From a checkpoint of a small mixture-of-experts model trained on Wikipedia.
Size: width 128, vocabulary 6501.
Training: a variant of Muon for the experts, 4226 steps.
Below are experts of layer 2 (counted from 0) of a mixture-of-experts language model. Rows are named router (the router's row for the expert), up (a neuron's input weights, with its number), down (a neuron's output weights, with its number) and show model dimensions 0-127. Each number is 128 + 24 x the weight over its row's rms, rounded and kept within 0 to 255.
Before each expert's rows: "comes after" lists some tokens at least twice as common just before its tokens as in all text; "comes before" lists some tokens at least twice as common just after its tokens as in all text. This comes from a sample of Wikipedia text that the model never trained on. Tokens count by the router's weight.

# expert 38
comes after: ". ", "\n\n", "ed ", "based ", "es ", "located "
comes before: "the ", "a ", "201", "200", "his ", "199"
router [184 122 119 143 101 114  87 112 106 102 179 118 158 104  97 131 145 142 108 102 111 124 136 149 154 149 119  83 170 149 120 151 101 133 112 125 161 130 132 146 125 141 114 153 166 115 114 140 106 145 119 102  85  83 157 119  80  90  94 112 136 117  72 133 116 143 127 168 136 130 110 114 168 166 163 142 146 103 103 177 133 135 182 172  87 120 119 143 110 127 111 132 142 130 157 124 142 134 145 114  91 162 108  94 155 144 143 148 127 141 139 118 155 105  94 127 162 108 121 140 110 152 102 139 130 127 139 131]
up0 [119 102 156 143 142 131 103 121 114 173 106 145  85 113 119  88 126 164 134 136 107 113 130 113 151 160 100  73  92 117 115 113 150 137 133 160 115 144 150 179 184 122 112 175 129 172 128 134 127 136 131 139 100 118 121 170 124 125 124 122 150 136 113 108 106 125  83 157  90 150 138 126 122 121 139 142 176 166 109 142 141  93 140 136 149 113 132 148 100  94 140 139 138 134 115 139 166 141 146 139 145 151 146 156 129 132 106  83 124 104 103 163 134 123 119 107 133 158 158 191 161 147 130 191 105 148 139 104]
down0 [178 116  80 153 128 115 111 153 141  61 118 108 139 158 111 152 124 159 121 105 152 167 147 167 121 115 137 135 158 125 147  88 113 122 146 142  82 141 118 161  89 167 162 118 129 107  85 104 109 136 111 122  91 147 135  98 142  99 154 142 144  91 142 177 151 103 128 103 145  82 102 100 106 170 148 126 128 120 113 149 137 147 139 134  91 117 100 176 116  94 124 111  98 108 132 141 128 158 131 111 158 154 176 148 129 130 146 114 102 132 131 113  96 148 104 150 146 119 121 122 125 118 129 100 170 130 131 140]

# expert 55
comes after: "p", ", ", "st", "l", ". ", "b"
comes before: "the ", "be ", "a ", "of ", "well ", "have "
router [144 122 145 105 162 169  99  92  91 113 130 164 136 167 177 126 147 102 104  87 125 143 139 148 115 130 155  89 131 106 128 132 146 133 108  93 134 116 126 144 142 127 118 147 148  84 108 124 126 145 137 118  84  90  80 173 146 119  85 155  97  95 125 130 143  77 148 135 170 160  98 126 139 127  98 130  94 122 151 154 130 150 166 145 106 133 109 164 123 117  78 137 118 108  66 148 125 144 110 154 115 129 136 120 119 130 126 123 133 169  81 133 133 134  69 157 160 124 120 135 152 122 129 131 133 109 138 138]
up5 [ 93 127 136 104 127 129  89 149 107 125 124 145 108  91 131 144 115 146 129 160  95  85  83 102 153  93 134 113 121 117 135 119 141 110 106 121 153 147 151 151 145  82  95 175 164 102 164 128 122 155  67 148 118 145 124 130 161 118 148 162 147 139 149 108 162 125  81 109 108 117 111 131 130 163 125 168 123 152 118  98  97  95 134 157 116 109 125 145 112 127 149 157 163 127  72  97 136 121 148 113 160 151 122 138 168 127 126 178 157 114 153 102 111 143 123 141 139 141  90 139 144 132  83 110 146 103 163 111]
down5 [125 140 111 133 151 126  86  94  86 123 122 122  89 146 134 137 144 126 148 124 152  99 158 125 162  82 107 110  60 149 116 169 105 133 107 121 129 153 130 145 116 101 121 126 108 170 135  84 127 163 119 164 107 106  82 107 118 160 115 138 162 160 102 100 112 102 114 164 109 154 164 150 103 108 113 125 129 130 137 106 108 112 137 123 121 133 146 161 153 162 177 116 129 159 140 136 133 137 130 140  62 129 124  93 138 127 145 136 172 108 143 150  81 135 132  65 130 115 123 131 116 143 143 133 129 115 112 176]

# expert 45
comes after: "'", ". ", ", ", "where ", "that ", "’"
comes before: "was ", "is ", "has ", "had ", "also ", "were "
router [131 115 151 142 137 144 104 109 113  99 143 148 120 157 135 164 140 140 127 120  86 102 139 140  87 131 156 136 125 135 139 102 167 163 142 171 133 145  99 124  90 181 126 148  92  52 172 185  85 141 133 131 146 130  86 168 133 114 126 137 122 109 148  64 169 115 124 102 123 126 137 127 130 127 109 134  94 138 137 106 129 129 105 147 138 119 200 139 133 110 130  98  90 126 122 143 125 136 170 148 120 138 102  99 123 133 106 119 120  83 116 135 146 120 125 102 110 154 138 119 125 136 125 102 144 123 152 177]
up2 [114  91 162 136 127 134 158 144  87  69 101 105 103 102 109 135 117 137 141 142 112  87  82  83 110  93 140 109  84 141 147 143 147 118 148 142 142 117 107 132 143 152 129 148 120 109 158 121 123 132 108 138 123 174 104 126  97 161 178 171 115  99  94 153 116 119 171 110 128 128 132 105 104 127 138 146 171 153 116 145 120 131 174 125 130 121 135 136 142 120 167 118 112 124 102 143 159 119 136 170 130  96 140 134  80 146 122 152 187 122 135 116 121  93 165  80 111 120  90 159 134 124 171 122 118 125 140 114]
down2 [ 87 164 124 165  93 110  80 178 124 215 140 150  95 144 113 100 119 124 109  91 131 124 100 117 147 108 145 141  76 126  96 103 108 146 123 133 156 114 138 186  87 111 121 145 122 158 143 103 126  99 115 156  88 126 119 114 127 144 105 139 136 164 118 118 136 143 143  89 154 133 137 158 107 138 104  88 121  88 123 138 116 151  96 152 116 128 131 125 139 112 108 120 134 134 129 145 114  93 153 112 135 113 111 126 126 128 104 126 131 104 123 130  81 180 172 122 106 103 149  82 130 129 106 144 121 116 126  94]

# expert 46
comes after: "| ", "–", "201", "200", "202", "."
comes before: "| ", "|", "– ", "points ", "July ", "June "
router [139 148 111 128  96 164 119  92 166 132  93 100  95 140 113 141 156 127 109 113 139 117 106 136 119 135 131 105 135  96 145 104 105 107 134 168 107 136 168 152 159 133 108 150 142 176 156 150 158 114 136 166 141 127 133 126 103 100 124  84 123 137 186 170 118 129 103 137 146 111 117 100 128 135 170 146 111 142 111 145 126 144 147 148 124 104 138 148 103 131 109 115 106 157 122 126  76  91 146 102 131 126 156 147 118 118 130 133  69 106 108 114 102 132 110  62  80  90 154 112 122 159  99  95 108 119 157  88]
up2 [106 139 102 151 119 133 121 129  93  91  77 130  89 104 164 128 110 108 120 139 149 123  89  88 145 146 116 151 123 126 126 129 156 109 140 126 117 141 137 130 139 155 148  90 118  82 155 120 130 106 130 142 133 137 100 131 157 118 116 161 139 142  81 114 109 134  96 146 125 160 127 114 144 163 176 128  89  80 116 136 179 138 131 141  93 161  97 155 105 138 173 107 165  83 105 132 104 139  88 155 166  82 106 119 146 106 134 156 112 140 171 116 107 115 148 128 136 131 117 143  93 158 128  68 126 142 154 121]
down2 [167 108 122 121 134 119 156 131 133 134 116 121 128 121 146 142 128 142 182 154 158 128 132 138 149 162  92 195 147 144 121 132  97 154 141 116 126 123 147 109 118 142 146 141 111  89 150 145 101 149 118 142 164 166 146 180 124 166  99 129 150 113  71 130 103 156 149  78 101  88 153  71 109 137 118 152 119 136 140 126 139 119 124 131 135 117 140 120 104 102 124 135 133 112  98 190 116 108 125 146 136 149 104 127 146 134 156 186 106 121 113 133 108 161 162 170 126  90 113 118 126 120 131 127  68 164 119 144]

# expert 63
comes after: "| ", "; ", "N ", ": ", "(", "S "
comes before: ".", "–", ",", "; ", ":", ". "
router [105 156 101 122 100 138 133 106 180 126 127  88 178 127 119  77 104 165 143 130 137 138 161 110 165 127 150 108 144 146  99 117 121 108 105 123 123 139 138 147 146 115 163 123 169 143 117 113 148 141 129 112 141 128 128 132 125 123 149  58 116 143 123 132 102 159 133 124 155 125 130 113 158 124 100 125 141 125  82 144 149 132 135 164 116 130 121 125 118 130 120 121  93 117 156 120  98 116 129  68 159 163  91 113 133 128 126 161  92 127 132  73 134 117 127  99  84  92 145 140 124 168 122  69  94 139 136  61]
up3 [148 108  98 158  86 132 161 150 122 147  92 104 160 112 138 136 165 131 139 101 114 147 121 100 144 118 112 114 140 137 159 120 133 131 101 100 133 154 107  95 117 122 130 133 159 142 165 121 103 143 148 171 159 112 115 157 119 168 100 149 155 152  93 127 156 123  83 107 145 136 129 145 126 123 175 135 162 121 151 145 162 140 142 137  87  84 137 111 150 101 125 155 109 108 116 130 127 156 131 115 125 169 147  58  76 129 156 165 115 117 146 138 130 125 163 154  91 180 128 164 132  98 131 112 103 120 150 164]
down3 [131 117 122 159 131 132 166 154 122 137 147  86 113 155 119 116 126 113 102 133 100 126 109 160 107 158 161 105  90 112 102 162 144 134 152 107 109 137 143 150 150  65 140 138 134 130 157 113 100 177 152 144 125 130 144  83 116  89 131 145 146 152  92 117  64 140 119 103 128 100 109 117 145 103 156 113  88 148  97 165  92 154 130 145 124 140 130 136 128 130  88 167 136 128 105 112 150 119 152 134 145 108 126 131 133 126 115 125 142  69 152 103 128 153  63 149 129 123 157  96 166 121 136 142 121 143  70 135]

# expert 50
comes after: "was ", "ed ", "he ", ", ", "He ", "directed "
comes before: "the ", "a ", "by ", "to ", "his ", "in "
router [ 93 150 108  90 185 150 126 136 117 125 124 130 157  99 114  73 141 156  90 149 119 114 163 142 111 150 131 107 137 136 109 160 122 126 123 113 136 132 119 126 145 117 152 122  54 120 129 160 139 141 122 128  94 147 121 119 137 117 128  97 135 158  93 146 126 148 143 131 154 130 100 126 147 125 131 175 161 124 109 109 102 123 183 150 153  94 138 106 142  95  94 111 120 165  78 150 116 130 115 117 120 146  85 109 114 147 123 163 160  92 140 155 166 123 134 130 177 137 104 138 171 122 109 132  62 103 113 121]
up0 [145 118 114  72 122 154 125 118 124 167 132  99 116 120 113 204 130 125 129 127  77 125 121 149 123 100 132 135 106 107 114 127 186 114 116 119  93 116 143 150 113 154 105 139 173 127 126 144 117 113 124 133 114 140 109 147 119  61 143  97 113 125 132 166 140 116 124 106 146 124 117 153 177  90  97 137 132 146 173 139 149 140 142 149  95 118 140 141 141 129 107 135 136 147 114 131 197  99  91 139 120 103 128  99  86 144 136 130 146 111  77 148 167 101 111  95 160 140  94 103 144 143 137  90 135 124 124 104]
down0 [126 109 146 172 147 114 151  99 145 143 128 137 105 144 156 138 120 173 137 136 159 116 113 134 165  90 126 158 113 107  91 139 100 124 120 140 150 129 117 115 131 119  98 107  94 130 149 124 119  89 140 132 142 116 141 102 122 168 149 135 161 187 183 121 105 117 129  71 157 114 112 151  87 117 101 122 115 136 131 135 124 164 119  85 100 112 124 136 119  84 182 174  82 101 133 100 116 149 146 114 122 115 136  92 120  99 160 108 115 123 139 146  86 151 153 130  89 118 110 166 118 126  88 134 154 171 121 133]

# expert 43
comes after: ".", ",", "(", "–", "°", "′"
comes before: ".", "% ", ",", "°", "′", "–"
router [ 88 102  89 121 114  64 130 146 154 131 172 139 136 113 114 101 105 158 134 153 126 151 133 121 120 147 147 121  78 136 170 111 148 129 132 105 148  78 154 116 153 119 190  67 142 139 119  78 140 120 132  97 184 149 138 154 152 106 147 111 123 140 159 159 112 164 136 136 115 126 142  73 168  94 131 160 136 137 100 167 151 131  94 143  70 138 130 121 128 129 104 138 123 147 125 159 124 100 116  98 137 150 136 132 140 137 136 166 111 112 120 118 135 134 134 135 114  95 142 132 103 138 113 117 114 162 121 120]
up3 [102 122  95 144 113 106  93 109 118 114 106 145  96 167 140 159 106 121 139  87 100 126 175 125 116 152  81 126 155  85 113 105 150 129 168 161 113 168 113  96 130 134 124 128 117 147 120 153 127 106 138 118 125 164 110 152 135 159 101 133 132 161 147 163 137 116 130 119 129 131 108 130 160 154  87 200 101 134  85 111 155  86 160  77 133  99 153 120 132 171 144 133 116 124  80  99 117 143 113 123 133  85 132 140 140 118 143 114  93  97 132 102 128  96 108 139 155 115 144 141 128 101 100  93 147 118 128 102]
down3 [173 152 112 135 140 124  93 184  86 107 151 139 173 126 161 103 172 114 107 153 158 122 138 121 180 129 139 126 150 150 129 139  96 120  70 131 145 172 122 123 142  92 140 126 160 122 123  90 136 111 126 146 139 129 134 140 136 140 102 109 152 132  92 122 144 153 137 150 175 157 119 113  97 119 106 124 144 133 136 111 114 168 121 146 168 123  88 137 105 134 127 154 138 156 129 115 189 113 100 156 110 144 111  95 137 148 137 172 101 149  75 158 163  85 147 126 115 133 148 102 108 100 126 149 118 122 146 135]

# expert 74
comes after: "201", "202", "199", "200", "198", "195"
comes before: ", ", "–", ")", ") ", "), ", ". "
router [ 86  76 128 114 126 135 132  78 122 106 131 104 169 129 133 105  95 126 142 140 117 161 151 119 145  89 158 114 119 144 101 140 163 137 117 105 149 161  94  89 107 127 160 103 148 127 129  96 117 120 118 106 187 154 169 110 145 148 102 163 122 115 178 138 121 169 128 153 133 147 161 105 143 148 168 138 139 149 116 146 173 172 100 121 128 111 126  96  98 129 100  99 130  97 191 147 142 150 114 128 154 132 146 103  94 132 142 144 121 148 104 127 150 130 115 149 120 139 133 130 151 122 136  83 170 148 154 112]
up0 [117 120 136 129 133 152 119 183 137 116 137  73 132 148 124 128 122 137 162 111 114 139 116 109 143 146 144 127 109 147 115  97 119 135 132 132 122 153 150 100 168 161 130 162 113  72 146  95 135 157 133 110 145 123 136 142 138 144 144  81 139  75 158 115 138  86 114  99 127  94 131 148 104 138 120 159 146 123 188 148 178  91 111 111 199  74  86 133 131 143 136 160 137  89  89 142 110 144  85 133 100 143 129 136 133 137 165 123 156 135 125 128 123 125 142 141 156 171 124 110 138 149  93 147 103 138 116 123]
down0 [ 78 105 118 155  89 142  93 169 124 179 147 136  97 142 108 161 146 116 113 107 119 156 141 118 147 151 117 117 130 136 173 113 121 147 123  88 130 111  92 104 174 138 168 116 131 166 148  86  84 128 100 133 164 125 175 139 116 139 126 180 145 131 136 101 130 159 111 122 159 146 150 124 118  90 108  97  90 150 159 131  80  93 143 133 124 159 144 139 142 109 104 164 143 173  98 147 154 147 134 115 152 142 136 133 157 142 138 137  91 113 125  96 128 107 130 135  90 121 141  87 114 113 138 113 107 124 119 103]